{"num_hidden_layers": 9, "hidden_size": 160, "n_experts": 160, "experts_per_token": 8, "d_expert": 32, "d_shared_expert": 256, "hidden_act": "silu", "moe_layers": [1, 2, 3, 4, 5, 6, 7, 8], "router_score": "sigmoid", "normalize_top_k": false, "routed_scale": 0.707, "balance_loss": 0.00214, "balance_bias": false, "init_std_router": 0.00996, "lr_router": 0.000729, "num_attention_heads": 5, "num_key_value_heads": 5, "head_dim": 32, "vocab_size": 5779, "norm": "layernorm", "norm_place": "pre", "norm_eps": 1e-06, "positions": "rope", "rope_theta": 10000.0, "rope_fraction": 0.5, "qk_norm": false, "attn_scale": 0.177, "tie_word_embeddings": false, "parallel_block": true, "init": "trunc", "init_std_qkv": 0.0339, "init_std_o": 0.0, "init_std_up": 0.0339, "init_std_down": 0.0, "optimizer": "muon_variant", "learning_rate": 0.00319, "weight_decay": 0.14, "lr_head": 0.0108, "max_grad_norm": 1.0, "warmup_steps": 200, "schedule": "cos", "final_lr_fraction": 0.1, "batch_tokens": 65536, "max_seq_len": 512, "doc_mask": true, "train_tokens": 263200000, "max_steps": 4017, "dataset": "wikipedia_en"}
Below are experts of layer 4 (counted from 0) of a mixture-of-experts language model. Rows are named router (the router's row for the expert), up (a neuron's input weights, with its number) and show model dimensions 0-159. Each number is 50 + 12 x the weight over its row's rms, rounded and kept within 0 to 99.
After each expert's rows: a language model's description of what the expert responds to. This comes from a sample of Wikipedia text that the model never trained on.

# expert 25
router:39 76 49 61 44 59 56 59 56 73 50 51 52 50 40 37 36 57 52 38 20 35 55 41 53 63 56 56 29 43 58 61 52 61 42 53 44 53 42 49 62 24 43 51 79 64 46 48 60 62 51 81 52 30 52 43 58 51 42 26 49 42 69 57 60 32 45 39 51 69 62 70 39 56 66 57 40 61 46 49 35 23 61 34 52 48 38 45 49 56 56 62 46 54 30 38 46 59 52 41 47 62 50 45 76 30 42 56 40 47 54 46 43 77 32 50 40 50 48 49 38 45 40 60 44 51 44 78 48 31 58 54 42 52 43 23 77 49 47 51 45 49 59 49 67 47 27 34 66 36 65 39 43 50 61 29 50 59 63 58
up1:47 62 44 57 58 64 70 59 17 25 45 59 73 64 45 39 53 61 66 54 42 42 37 45 52 45 83 52 40 47 59 57 46 49 36 51 57 51 52 35 51 35 66 51 68 40 34 23 44 48 58 54 39 67 27 36 58 76 59 32 33 50 57 45 46 42 47 16 57 35 60 71 40 64 46 67 38 51 54 30 35 25 57 44 43 53 37 66 47 64 67 60 67 63 51 31 63 58 44 51 48 64 67 38 65 50 45 62 38 53 40 42 50 51 41 73 30 44 59 54 44 36 36 45 47 39 49 45 61 43 49 42 52 48 62 53 57 52 36 40 38 49 50 44 54 44 59 63 60 51 43 63 46 31 39 53 63 59 69 56
up2:61 53 63 51 68 33 59 53 39 58 36 52 49 52 33 49 49 66 34 43 71 48 33 58 37 51 72 44 44 46 52 38 44 69 58 46 54 51 54 50 54 28 59 48 83 60 39 50 49 49 56 69 35 48 40 55 40 56 49 41 42 47 54 56 58 44 41 55 47 29 58 62 55 35 40 62 43 65 65 63 38 53 70 42 82 33 62 38 62 65 48 37 44 46 42 37 28 35 52 55 41 59 48 49 45 65 73 62 52 67 59 31 48 34 36 55 55 29 47 70 12 56 31 55 33 50 49 54 36 41 50 49 71 68 47 33 45 77 44 47 49 66 37 49 76 53 42 32 44 35 57 40 42 53 42 50 48 52 61 57
up3:50 65 44 58 40 50 57 59 63 56 51 34 48 49 45 42 27 39 29 55 28 54 45 54 32 44 47 73 38 50 67 74 40 64 50 51 47 37 39 63 45 53 36 44 75 65 50 42 39 69 34 67 60 18 51 68 72 52 50 41 37 62 56 38 38 57 37 38 50 70 57 56 43 43 46 71 68 54 45 35 56 57 43 27 56 46 55 38 44 53 48 51 37 45 88 70 63 46 51 25 70 31 37 51 38 49 56 41 69 37 73 49 33 81 50 48 45 39 56 48 48 37 46 32 57 52 35 59 48 43 62 65 55 49 48 38 61 49 47 58 54 46 37 50 46 56 48 41 41 58 47 64 53 64 62 60 46 62 39 62
up4:68 42 45 57 58 53 61 53 37 55 61 56 56 45 48 41 41 31 60 38 38 29 28 51 63 69 54 54 51 62 40 44 45 35 34 48 47 34 49 33 55 39 32 67 48 50 54 45 44 49 37 70 71 56 42 58 75 72 54 53 48 31 61 49 62 56 40 52 52 57 64 75 48 54 55 42 50 56 44 39 39 38 54 51 63 61 55 59 57 42 34 52 47 55 52 47 50 53 58 49 59 75 40 58 58 46 43 53 45 53 65 46 55 55 52 16 57 71 30 69 50 66 28 64 44 66 39 83 35 59 59 38 47 38 48 33 71 58 60 44 42 42 43 24 61 55 36 39 43 36 61 35 33 76 54 21 37 60 58 62
Word-middle syllables. Vowel-led middle syllables of common and proper words, often before -ion or -ia endings, such as Comp-an-ion, fest-iv-ities, Carn-i-ola.

# expert 13
router:71 47 50 32 38 69 44 43 73 37 17 51 61 36 46 75 58 50 57 39 33 58 63 58 30 49 59 19 63 49 52 33 53 61 20 43 57 60 59 41 56 38 49 44 53 63 74 44 46 29 44 22 47 55 74 60 43 55 41 45 59 46 64 42 50 55 67 41 63 49 36 53 48 54 51 52 70 58 44 42 45 40 35 59 55 69 30 39 44 52 47 42 57 46 40 53 57 51 39 33 55 62 65 71 42 36 57 52 13 39 46 55 44 67 63 59 33 41 56 63 55 43 38 49 59 64 41 47 47 49 42 40 47 60 65 49 58 51 46 49 50 50 80 48 58 38 57 43 64 48 56 47 51 38 70 60 29 44 66 49
up0:75 42 59 41 44 71 45 43 39 52 45 50 52 50 60 38 58 60 65 56 52 57 53 37 64 41 54 49 52 66 41 52 40 50 45 56 46 24 65 20 11 60 47 68 59 50 48 46 57 28 42 32 47 60 66 78 51 44 30 50 55 57 52 60 46 30 55 62 44 46 44 54 42 53 42 51 49 41 48 38 57 46 66 65 70 59 44 56 27 48 35 66 67 63 47 64 58 35 44 41 49 37 41 55 67 61 55 29 62 40 34 47 45 45 47 64 51 45 46 72 43 58 57 32 73 47 34 28 58 42 39 35 45 35 56 43 46 56 36 49 44 66 62 57 44 44 64 57 77 37 60 67 21 40 56 59 47 31 58 57
up1:38 36 44 55 61 39 51 49 50 36 46 33 54 36 61 59 62 38 75 47 61 49 55 72 60 53 63 27 65 62 50 36 59 49 38 46 46 45 68 48 49 50 54 63 56 41 55 37 45 45 52 52 34 60 59 58 49 54 43 30 73 23 62 18 35 38 58 23 65 48 51 69 61 46 46 56 47 50 47 41 62 52 72 65 39 43 58 27 59 33 41 37 55 52 54 43 38 53 48 39 69 51 49 47 58 71 56 59 47 46 44 70 46 63 43 69 56 22 56 78 56 55 62 19 56 58 47 47 41 56 44 36 40 48 56 31 47 44 35 55 48 59 50 40 46 33 48 71 39 34 74 79 64 56 40 51 56 56 47 33
up2:42 43 21 34 54 43 55 50 53 51 51 53 45 52 34 77 18 46 35 50 29 51 50 59 50 52 42 61 41 45 63 56 57 51 41 48 27 63 80 64 57 70 47 70 60 56 65 58 70 23 44 52 36 55 54 50 42 63 49 43 53 60 63 53 51 44 56 18 50 69 63 36 56 34 48 41 28 49 54 31 71 55 60 50 70 64 51 56 54 18 57 35 63 70 56 54 45 44 54 59 50 42 61 63 60 65 47 31 38 47 66 48 69 44 36 58 42 64 67 33 46 54 50 40 46 43 39 47 55 31 46 37 57 37 59 43 42 51 51 57 43 49 47 63 40 57 55 50 55 27 43 59 36 35 43 36 72 32 51 47
up3:60 48 45 49 46 53 27 43 67 50 54 45 45 40 32 58 42 70 34 55 48 68 50 38 49 71 60 45 77 57 36 61 34 54 41 44 58 57 59 46 64 29 62 54 63 55 72 60 67 33 49 50 39 53 71 74 32 45 47 51 63 64 23 48 24 72 45 29 59 51 57 63 51 59 37 49 32 51 59 51 42 35 23 61 41 53 32 70 39 51 47 55 57 37 36 37 49 36 49 40 88 62 41 45 53 52 67 50 52 35 51 35 49 48 51 57 30 50 49 64 59 46 55 75 44 47 45 54 57 37 39 51 52 52 55 54 64 42 54 42 55 45 53 65 54 38 47 45 49 50 44 53 45 35 94 31 46 50 45 53
Proper-name middle pieces. Consonant-cluster pieces inside foreign or place names and surnames, such as Pal-est-ine, New-b-ald, Bel-gr-ade, Har-v-ard.

# expert 11
router:34 62 47 48 46 55 55 34 76 60 65 57 67 54 52 33 49 55 39 58 53 40 64 58 52 40 56 43 32 53 46 42 39 52 55 58 31 52 44 63 34 39 48 55 69 52 48 49 49 21 40 58 76 49 67 55 65 47 50 38 54 47 76 60 33 51 47 39 61 78 50 65 46 39 47 46 49 69 49 49 62 34 43 48 38 39 26 54 62 54 53 44 78 34 44 50 44 50 48 29 46 48 36 60 60 44 26 54 39 52 32 53 33 53 36 48 59 53 58 65 37 31 58 32 43 70 49 49 81 39 71 57 48 52 46 43 66 64 46 35 56 35 52 48 44 63 56 30 49 31 53 44 25 65 54 85 45 55 56 50
up1:19 61 24 62 50 38 64 36 47 68 73 44 41 52 46 52 58 48 35 36 45 57 56 50 55 34 50 54 66 57 55 48 45 52 39 56 61 31 47 71 47 30 17 49 51 51 53 48 39 41 55 64 63 55 48 41 60 46 51 42 38 56 41 58 62 55 55 66 59 49 56 52 30 35 55 50 68 63 72 34 58 56 54 23 66 54 31 42 58 38 55 44 63 37 43 53 65 61 39 37 42 57 28 52 52 64 55 63 35 71 42 50 58 76 32 32 60 60 49 42 59 55 34 30 72 45 52 50 60 61 46 58 47 78 70 59 52 54 47 33 39 48 51 24 43 52 57 50 49 38 21 63 35 51 41 55 52 57 52 37
up2:33 52 62 63 69 46 51 33 74 38 49 63 37 66 47 52 50 37 73 53 24 61 59 55 30 70 33 60 69 19 47 48 26 54 69 36 54 50 51 53 39 44 59 60 59 20 55 37 40 36 54 44 54 40 63 61 43 48 58 17 51 46 47 51 46 53 44 40 55 57 60 76 49 48 47 59 72 41 61 51 53 73 43 39 47 49 59 59 39 55 40 53 34 56 47 37 37 33 48 56 45 58 43 54 62 49 50 88 40 55 67 34 42 68 41 46 53 54 40 53 53 44 57 46 41 54 34 49 29 51 59 55 48 67 52 50 74 56 45 75 60 61 49 49 44 53 49 68 58 49 50 66 38 47 50 28 45 33 33 43
up3:50 62 38 56 59 34 41 53 51 55 65 62 31 60 69 59 53 52 49 46 41 37 43 43 73 50 69 57 37 45 63 50 47 42 61 45 41 49 42 68 52 43 57 45 48 54 51 45 58 38 32 18 54 70 40 33 62 38 48 41 66 55 57 51 45 60 25 48 59 58 45 42 47 61 46 48 52 54 57 61 58 34 41 42 65 55 63 63 54 49 52 47 42 51 26 60 34 40 56 22 36 60 40 54 43 65 26 19 82 39 51 69 49 43 40 68 86 40 39 49 38 42 50 68 50 51 40 46 70 28 74 39 51 59 51 60 51 45 43 51 51 54 50 52 43 24 66 60 59 26 51 38 42 64 64 53 64 35 54 60
up4:39 59 46 58 58 38 64 57 57 42 61 46 70 39 48 51 52 32 66 57 49 43 55 50 42 33 60 41 67 21 69 56 39 48 63 50 63 54 46 64 52 55 58 39 36 51 50 59 51 27 51 52 73 54 64 21 64 42 42 49 61 39 38 61 52 59 46 72 59 56 48 55 52 35 29 53 51 58 34 62 68 41 45 46 36 26 35 63 43 51 49 69 62 35 76 42 50 54 45 38 47 29 35 45 41 50 48 66 53 61 66 56 48 54 69 49 62 59 51 71 55 34 56 12 35 45 71 52 50 58 47 53 56 30 38 51 55 45 44 42 55 48 46 64 29 71 32 44 53 41 52 40 15 31 49 67 37 50 39 54
Academic word stems. Word stems and pieces of general or scientific vocabulary in expository prose, such as trans-it, comp-ound, effic-ient, different, research.

# expert 32
router:51 41 49 55 60 56 51 56 40 52 56 58 56 49 69 53 46 52 41 47 58 46 27 66 21 66 50 44 63 64 53 45 48 47 18 45 42 48 72 62 53 52 65 51 75 52 63 51 44 57 28 48 56 60 59 57 54 61 58 43 60 22 52 47 52 55 52 29 58 53 26 48 50 51 69 29 68 55 61 59 52 45 57 45 64 61 38 50 52 35 56 54 47 48 55 69 56 39 37 46 32 23 34 83 28 42 70 45 40 25 59 53 40 61 57 60 66 44 43 49 56 66 46 39 39 51 39 39 66 50 64 58 52 27 70 47 59 44 30 28 29 53 54 60 54 39 38 45 56 34 60 44 59 36 32 69 44 42 47 60
up1:62 39 51 40 51 38 55 45 59 55 68 74 64 58 55 67 51 34 44 55 60 41 34 36 35 41 48 30 49 53 60 49 38 45 31 49 59 35 55 54 53 75 72 63 58 43 19 44 55 50 44 66 69 30 47 39 54 51 52 45 70 50 36 52 45 54 67 50 51 67 43 43 44 43 51 48 72 69 63 44 55 32 32 51 63 39 29 46 74 49 61 64 39 54 39 59 38 30 52 40 37 28 67 62 56 76 68 56 33 35 55 38 60 70 45 51 51 61 64 63 72 51 37 70 41 49 40 29 59 44 59 51 45 45 31 56 64 31 36 50 50 48 57 62 41 53 30 64 54 43 40 45 49 42 38 61 46 29 53 46
up2:25 43 35 42 79 36 71 36 66 64 43 35 26 56 34 65 42 59 41 68 51 51 44 59 28 60 63 53 34 49 63 47 41 37 45 34 68 50 49 64 51 58 54 53 51 45 48 32 59 57 42 70 52 29 69 40 47 57 48 53 40 51 51 56 34 76 50 73 51 67 45 41 36 66 50 47 55 56 48 34 48 74 46 46 41 52 51 44 50 38 55 59 40 42 69 48 47 56 55 41 39 42 38 71 36 44 73 66 49 35 48 39 57 61 50 44 52 37 51 41 64 51 31 67 46 39 51 41 62 48 67 43 51 39 85 60 64 55 54 42 64 56 30 59 53 33 45 44 30 43 55 53 72 36 49 64 73 55 32 53
up3:59 50 63 43 42 38 52 46 40 46 75 28 52 62 29 50 50 32 50 54 45 48 35 64 70 58 51 55 57 52 44 20 52 50 46 42 54 64 63 40 47 50 49 37 58 51 73 44 65 53 48 76 42 46 68 49 31 46 41 40 33 44 55 63 50 44 40 43 47 53 30 61 63 27 49 34 38 74 30 36 51 43 59 59 56 79 24 50 21 40 51 54 56 59 62 50 48 63 47 34 38 45 53 51 35 55 42 33 35 52 59 38 58 49 60 59 75 59 60 27 44 66 61 59 55 41 57 66 48 57 60 67 30 52 66 42 45 71 24 47 42 64 48 41 69 35 47 42 52 54 59 54 58 46 34 49 47 69 44 60
up4:49 67 48 52 44 38 45 53 54 41 47 38 36 47 58 35 54 47 59 57 60 53 19 41 55 62 26 69 61 51 46 32 41 37 56 26 71 34 54 52 47 40 54 48 58 45 62 29 60 55 49 51 42 45 56 57 58 60 45 68 78 42 60 53 66 74 49 39 67 50 45 31 43 46 57 54 71 54 66 31 52 37 55 53 17 55 46 45 62 32 64 39 57 36 45 47 55 62 46 60 63 41 54 52 42 39 52 42 61 42 61 46 83 44 33 48 65 53 57 48 30 53 33 65 49 40 49 55 50 40 66 51 49 39 38 77 67 43 29 40 44 46 45 51 50 36 71 54 57 40 77 50 62 32 50 56 39 33 31 70
Asian and Slavic names. Inner syllables of Japanese, Hindi, Arabic and Slavic place and personal names, such as Hokk(aid)o, Fuku(ok)a, Baloch(i), plus words like Japanese.

# expert 14
router:51 65 54 46 64 52 44 55 37 37 55 43 63 58 71 32 29 50 53 60 55 56 40 51 50 64 55 37 64 38 46 55 46 63 51 52 35 59 46 59 53 52 38 46 59 59 49 60 50 49 68 45 46 43 46 55 73 80 76 34 47 34 40 45 77 34 52 55 48 28 62 36 35 50 69 61 69 70 51 60 37 39 68 23 39 44 43 44 49 28 64 56 39 40 58 29 43 42 52 43 38 49 27 65 52 65 66 57 28 46 67 42 51 50 53 57 41 34 32 70 65 48 66 47 56 53 38 63 65 52 45 70 54 64 41 60 66 50 44 49 31 45 43 46 75 38 32 45 37 58 34 37 55 51 60 44 42 53 46 77
up1:26 47 47 50 40 46 33 47 66 58 60 41 43 54 56 73 29 56 76 20 36 31 70 55 67 41 53 58 36 34 62 45 49 58 38 24 33 44 56 71 55 34 57 62 40 49 61 62 80 53 65 54 33 53 68 38 69 61 62 40 29 62 41 42 46 45 63 44 49 67 42 46 43 44 51 55 25 54 49 62 44 57 36 36 42 43 35 39 69 59 53 52 53 42 64 54 47 44 62 46 48 56 64 42 67 38 60 42 35 48 38 46 46 60 60 54 45 53 44 41 40 49 25 61 54 49 55 49 67 34 48 38 34 63 48 48 51 50 50 54 54 62 63 43 71 30 59 57 38 66 45 43 55 55 56 30 52 60 59 86
up2:57 42 60 42 62 34 61 23 61 47 45 64 54 50 33 51 65 46 63 82 30 53 70 49 60 47 60 29 41 45 39 50 50 59 52 23 54 78 32 55 67 45 53 70 38 58 52 61 38 50 64 54 44 59 57 38 55 54 57 34 47 49 45 52 46 31 22 42 63 47 47 42 50 32 45 56 41 60 48 51 60 50 49 50 50 52 48 45 39 27 53 21 45 51 53 43 31 40 48 47 17 51 29 46 52 71 49 59 46 47 52 77 67 55 45 57 33 55 38 48 52 61 70 58 46 28 32 47 61 62 63 61 47 68 35 51 72 45 49 46 33 64 71 46 54 42 63 52 42 45 33 30 49 68 48 57 60 45 51 64
up3:55 53 57 49 46 40 55 31 36 38 60 44 54 54 64 44 41 49 49 65 47 42 57 44 57 85 67 43 36 67 51 42 35 68 51 36 60 42 47 47 66 45 45 42 53 61 63 52 54 34 64 24 60 49 45 62 33 54 55 59 69 56 55 45 40 66 25 81 46 50 54 46 37 39 67 56 53 63 40 62 42 26 54 35 54 34 67 35 71 20 61 34 40 60 45 67 60 28 53 39 32 56 58 54 61 40 43 56 45 28 27 48 67 42 36 49 50 37 52 49 53 42 54 44 35 48 51 49 67 66 22 60 56 43 33 38 53 36 59 62 52 38 50 46 56 56 27 49 51 63 52 49 39 58 41 40 71 51 75 53
up4:37 46 48 48 46 32 45 40 63 58 41 55 64 56 60 56 40 41 52 54 53 49 53 35 51 44 43 35 73 45 40 60 41 60 58 67 63 49 43 46 58 54 61 18 57 49 49 53 47 32 57 52 40 26 38 53 68 69 64 55 47 47 55 44 63 58 62 66 39 69 56 60 47 45 53 35 61 60 47 38 73 43 38 24 53 53 47 61 61 19 35 50 56 55 39 58 54 48 67 45 50 52 38 52 36 48 41 60 34 57 49 55 30 62 17 45 40 61 58 55 56 42 51 56 51 39 61 67 44 39 74 81 51 68 27 64 67 40 52 64 39 42 41 74 58 46 28 48 49 53 32 35 42 72 50 36 45 62 27 66
Word-stem middle pieces. Middle syllables after an opening letter or prefix, such as d(ur)ation, d(oll)s, Sp, ydro, amp, often before endings like -s or -ing.

# expert 57
router:67 49 21 75 39 59 45 60 58 54 42 36 54 60 49 61 45 40 87 48 48 38 64 42 54 59 45 50 43 29 57 49 41 47 39 30 53 57 64 47 64 63 31 41 68 53 74 49 70 42 59 60 40 46 64 53 59 62 63 49 67 35 42 49 47 38 46 46 71 37 55 79 54 43 38 65 42 56 47 57 53 64 52 51 70 52 48 48 35 57 43 55 39 54 68 60 52 44 51 40 44 60 46 60 36 34 84 61 62 29 52 47 54 52 60 50 45 30 47 53 51 39 33 46 38 46 51 29 38 46 84 65 38 57 42 46 52 53 48 28 48 45 56 44 57 37 11 48 53 51 66 56 47 49 38 45 43 67 50 63
up0:65 64 54 48 53 39 43 54 38 57 42 45 43 46 46 50 52 60 52 55 52 39 66 56 54 43 56 65 45 46 52 53 42 76 40 66 41 64 50 42 68 50 47 50 33 75 43 52 35 30 41 50 36 34 63 56 75 63 28 51 50 50 55 51 42 33 27 42 62 51 65 56 16 62 19 70 49 62 44 33 46 69 58 55 65 38 53 36 63 38 25 33 70 44 49 31 49 40 54 47 49 53 66 55 49 39 49 69 53 50 51 59 79 56 34 29 57 34 51 55 51 63 44 53 42 44 32 41 38 42 25 44 52 59 52 38 66 60 57 69 59 44 49 70 60 57 45 51 51 49 59 77 43 58 32 50 59 73 41 41
up1:50 61 48 59 57 57 37 49 46 33 47 56 41 43 72 47 38 42 75 36 49 49 61 48 40 66 49 43 58 52 37 49 32 34 47 39 56 45 46 53 32 41 41 54 63 55 50 44 43 43 55 41 38 65 57 55 76 45 63 43 48 45 32 44 67 64 29 44 44 49 57 55 45 43 44 53 42 24 55 40 49 39 62 65 53 82 56 54 51 54 23 50 46 40 59 57 35 48 43 57 33 39 54 58 65 30 53 60 48 42 53 57 86 46 67 62 83 38 48 76 38 77 49 54 51 47 50 22 43 13 61 38 47 55 59 64 35 51 68 43 43 64 50 53 70 46 44 58 49 77 59 52 51 46 53 43 50 44 68 57
up2:59 44 37 66 57 61 55 45 61 54 27 38 47 57 56 46 50 27 58 55 53 37 48 50 48 50 46 51 33 37 40 49 41 45 39 35 74 43 64 56 52 55 60 47 54 65 64 49 59 49 53 48 65 36 61 35 40 55 64 54 63 60 49 44 66 53 34 53 64 34 60 75 73 34 71 34 55 44 56 59 63 74 63 76 40 37 66 49 24 38 26 36 39 55 49 41 44 48 32 38 46 46 58 59 55 38 58 67 50 35 37 54 39 54 45 45 66 47 73 46 35 80 36 75 35 37 39 52 34 51 63 63 50 46 66 42 63 46 33 32 66 40 51 60 52 23 47 52 60 36 54 61 56 49 67 40 32 51 50 50
up3:55 44 47 55 67 49 74 44 47 58 73 63 41 57 51 42 45 44 46 64 56 49 57 50 47 43 56 68 38 46 30 74 50 40 59 46 59 51 47 53 59 46 57 40 68 39 40 57 59 36 36 57 60 62 57 43 58 34 55 23 51 49 71 36 46 37 29 29 54 36 77 73 61 48 43 59 55 43 37 42 63 46 45 42 65 49 57 50 64 38 33 64 36 43 36 50 47 47 47 62 44 67 32 70 45 61 40 40 73 31 43 29 59 56 22 46 40 36 65 48 68 75 40 55 48 36 52 43 52 40 51 44 47 42 29 23 37 48 47 37 49 33 52 64 61 57 38 61 48 40 49 60 20 47 32 75 56 54 47 57
Title and name words. Capitalized words inside song titles, works and personal names, e.g. Take Your Time, Hate This Song, John, George.

# expert 15
router:70 67 65 58 50 44 37 34 58 51 56 49 76 48 55 50 45 40 68 45 68 47 67 34 48 51 47 53 38 59 34 34 52 39 49 31 40 51 53 50 69 42 49 39 33 43 41 62 61 40 49 70 76 46 49 56 79 42 57 34 43 37 57 58 42 59 40 54 58 50 39 62 50 13 64 51 64 62 37 56 63 32 45 49 49 50 38 73 46 53 46 55 49 29 30 52 58 60 34 51 42 53 33 70 66 52 44 46 40 35 41 51 38 54 28 53 70 62 47 67 30 49 43 31 36 60 51 55 73 60 63 49 56 36 49 48 73 63 48 30 52 63 46 44 49 62 48 32 47 18 54 56 25 65 56 51 49 56 55 43
up1:43 43 46 38 36 33 59 32 53 58 46 38 37 83 61 55 52 55 73 75 48 36 40 58 64 32 37 54 42 57 32 63 48 33 58 50 24 64 52 48 60 74 44 50 53 46 43 49 56 37 69 53 48 26 58 47 64 55 58 37 37 52 51 41 55 59 59 37 49 44 49 50 44 29 43 72 54 57 51 50 34 42 53 68 48 60 45 49 67 46 62 39 51 46 46 44 54 59 51 47 59 41 20 54 23 57 44 42 62 55 31 26 35 36 09 35 50 43 50 68 54 59 43 34 65 59 44 69 51 49 61 60 44 38 60 52 68 69 72 49 45 50 54 44 58 45 51 43 58 58 66 36 52 39 47 71 49 58 68 64
up2:33 44 64 38 68 34 49 66 33 65 36 55 49 54 61 69 46 47 62 64 41 50 77 45 50 35 46 45 32 35 55 42 47 42 69 61 30 47 39 71 43 58 34 59 33 39 72 37 56 62 51 55 49 41 42 37 50 62 55 36 37 80 54 29 51 58 45 76 57 40 55 48 57 31 31 51 50 59 43 37 52 58 53 44 66 44 61 61 67 55 61 56 49 54 45 42 30 45 58 43 52 56 37 39 58 66 49 66 43 54 69 49 59 53 60 63 65 64 46 57 62 56 55 34 24 57 56 58 69 49 54 57 19 50 59 47 49 46 46 22 40 49 64 55 46 56 64 39 33 40 41 52 35 50 44 32 73 65 71 37
up3:62 85 73 31 42 59 41 20 45 41 54 51 55 59 54 59 52 44 88 34 56 30 43 44 41 44 57 71 64 54 53 45 56 55 57 45 43 38 57 38 59 59 40 55 38 72 53 49 50 64 31 53 59 60 42 43 63 47 57 20 39 55 48 48 49 65 42 56 57 64 59 77 40 31 44 56 50 60 53 48 44 35 47 61 48 47 48 92 61 29 46 63 38 45 47 61 56 54 44 64 54 41 41 60 65 53 56 63 64 49 58 44 13 33 57 44 58 50 51 50 50 35 53 36 48 62 49 41 46 46 52 23 56 43 49 59 72 46 41 67 60 46 36 41 49 47 55 41 51 39 39 68 33 44 61 50 40 42 57 56
up4:58 48 51 43 48 41 41 46 37 24 54 71 54 42 65 48 51 57 79 36 68 49 38 49 53 59 46 43 54 52 41 37 61 70 71 48 29 68 26 32 51 42 33 50 69 31 47 78 83 51 46 55 84 50 34 46 69 52 54 44 60 41 54 20 56 65 42 45 55 51 39 53 60 38 55 65 40 44 44 36 61 57 68 55 51 45 41 53 36 46 38 57 53 64 35 56 40 40 46 33 61 57 64 46 75 39 54 34 57 39 53 33 54 47 39 83 34 65 33 61 43 58 45 52 47 37 65 29 56 43 40 47 57 52 43 55 46 56 56 52 53 48 48 43 66 57 38 53 47 62 37 46 61 63 44 50 55 72 52 38
Technical word pieces. Word-initial or middle pieces of scientific and technical terms, mostly after the, a, of, e.g. hydro-fl-uoric, cerebell-ar, calc-ulations.

# expert 36
router:36 49 45 28 48 41 39 55 64 69 36 55 49 44 47 43 32 64 46 70 46 52 24 57 57 50 63 40 52 45 52 44 37 53 57 52 31 58 32 58 37 50 37 40 66 43 54 53 53 34 58 52 58 41 52 55 69 72 45 24 47 51 79 32 39 34 54 43 46 45 40 43 31 63 71 56 51 66 23 47 45 40 38 35 64 43 53 31 50 71 46 50 61 57 49 54 25 53 47 48 49 56 64 49 63 45 38 43 32 66 61 50 45 66 40 57 38 41 57 56 51 43 56 60 30 74 50 72 73 44 47 58 38 62 35 43 61 52 46 39 42 53 70 68 74 62 49 21 47 67 51 39 61 50 50 69 42 66 51 69
up1:82 60 44 50 72 53 46 64 34 65 47 59 34 47 58 39 50 37 47 66 23 39 28 56 31 67 57 45 34 50 61 32 34 65 58 50 57 46 61 68 44 59 27 24 65 64 32 53 18 54 49 55 47 49 55 57 43 61 26 52 56 46 70 42 42 49 36 53 49 48 57 74 54 39 66 61 50 53 52 50 77 44 61 55 50 58 53 62 54 45 47 44 49 69 40 52 56 42 60 53 50 47 51 65 56 65 54 49 37 59 38 55 42 19 64 66 47 34 42 30 30 47 55 59 48 51 61 42 49 57 55 47 54 46 25 45 42 37 37 45 58 43 33 57 53 59 44 63 18 58 30 38 59 59 44 64 53 54 62 63
up2:39 51 54 52 74 55 57 48 44 56 42 56 39 48 75 69 59 59 27 37 52 66 39 55 48 60 46 21 46 34 54 38 28 44 41 45 30 35 44 47 58 41 51 48 57 36 44 54 39 32 64 51 65 37 32 43 40 62 48 49 55 52 49 77 38 65 43 47 60 62 47 67 24 40 51 51 50 36 56 58 35 64 32 57 43 59 77 39 60 43 55 55 44 49 70 61 55 48 44 47 30 46 70 42 62 45 78 52 50 40 49 45 73 50 52 29 46 47 56 46 50 46 70 57 50 46 33 48 50 41 52 57 57 44 41 34 55 41 48 46 54 65 70 84 54 42 54 42 22 63 63 37 82 47 51 68 52 61 61 62
up3:36 51 59 60 46 36 34 58 64 49 55 43 53 48 32 52 50 69 65 63 76 54 39 57 44 63 39 36 53 53 41 51 47 56 37 69 37 44 65 53 46 55 41 55 50 31 64 52 55 51 70 55 52 59 59 40 70 49 32 39 37 63 57 42 32 48 52 36 52 44 48 52 23 54 45 46 68 44 37 47 31 35 79 28 40 44 43 55 42 48 35 59 54 49 60 42 29 50 53 47 54 32 31 43 47 51 47 33 34 39 61 57 46 50 61 73 32 40 74 51 52 60 64 33 55 49 66 77 67 54 49 61 38 67 42 39 63 68 29 39 47 53 34 49 38 58 49 50 26 31 56 51 38 76 71 70 57 66 43 53
up4:49 62 64 56 41 22 50 64 41 74 52 46 40 63 40 44 56 66 32 74 68 40 64 68 37 38 62 56 59 45 47 32 51 57 31 54 55 60 48 61 59 39 22 65 69 52 60 56 99 47 51 51 40 41 58 40 48 49 36 60 53 42 43 49 47 33 38 66 52 62 57 35 26 38 46 62 43 45 32 40 60 73 53 44 48 46 36 32 46 44 51 46 48 61 83 52 58 46 53 35 49 59 35 58 58 58 35 61 39 52 33 61 49 47 51 47 53 61 37 50 45 64 41 42 38 54 62 51 58 36 49 67 38 48 40 44 47 61 47 22 45 52 62 55 56 60 46 55 52 59 54 56 60 73 20 44 36 45 60 51
Verb endings and suffixes. Word-final pieces of verbs and nouns, mostly past-tense -ed endings, as in export-ed, renew-ed, trav-elled, quarter-s.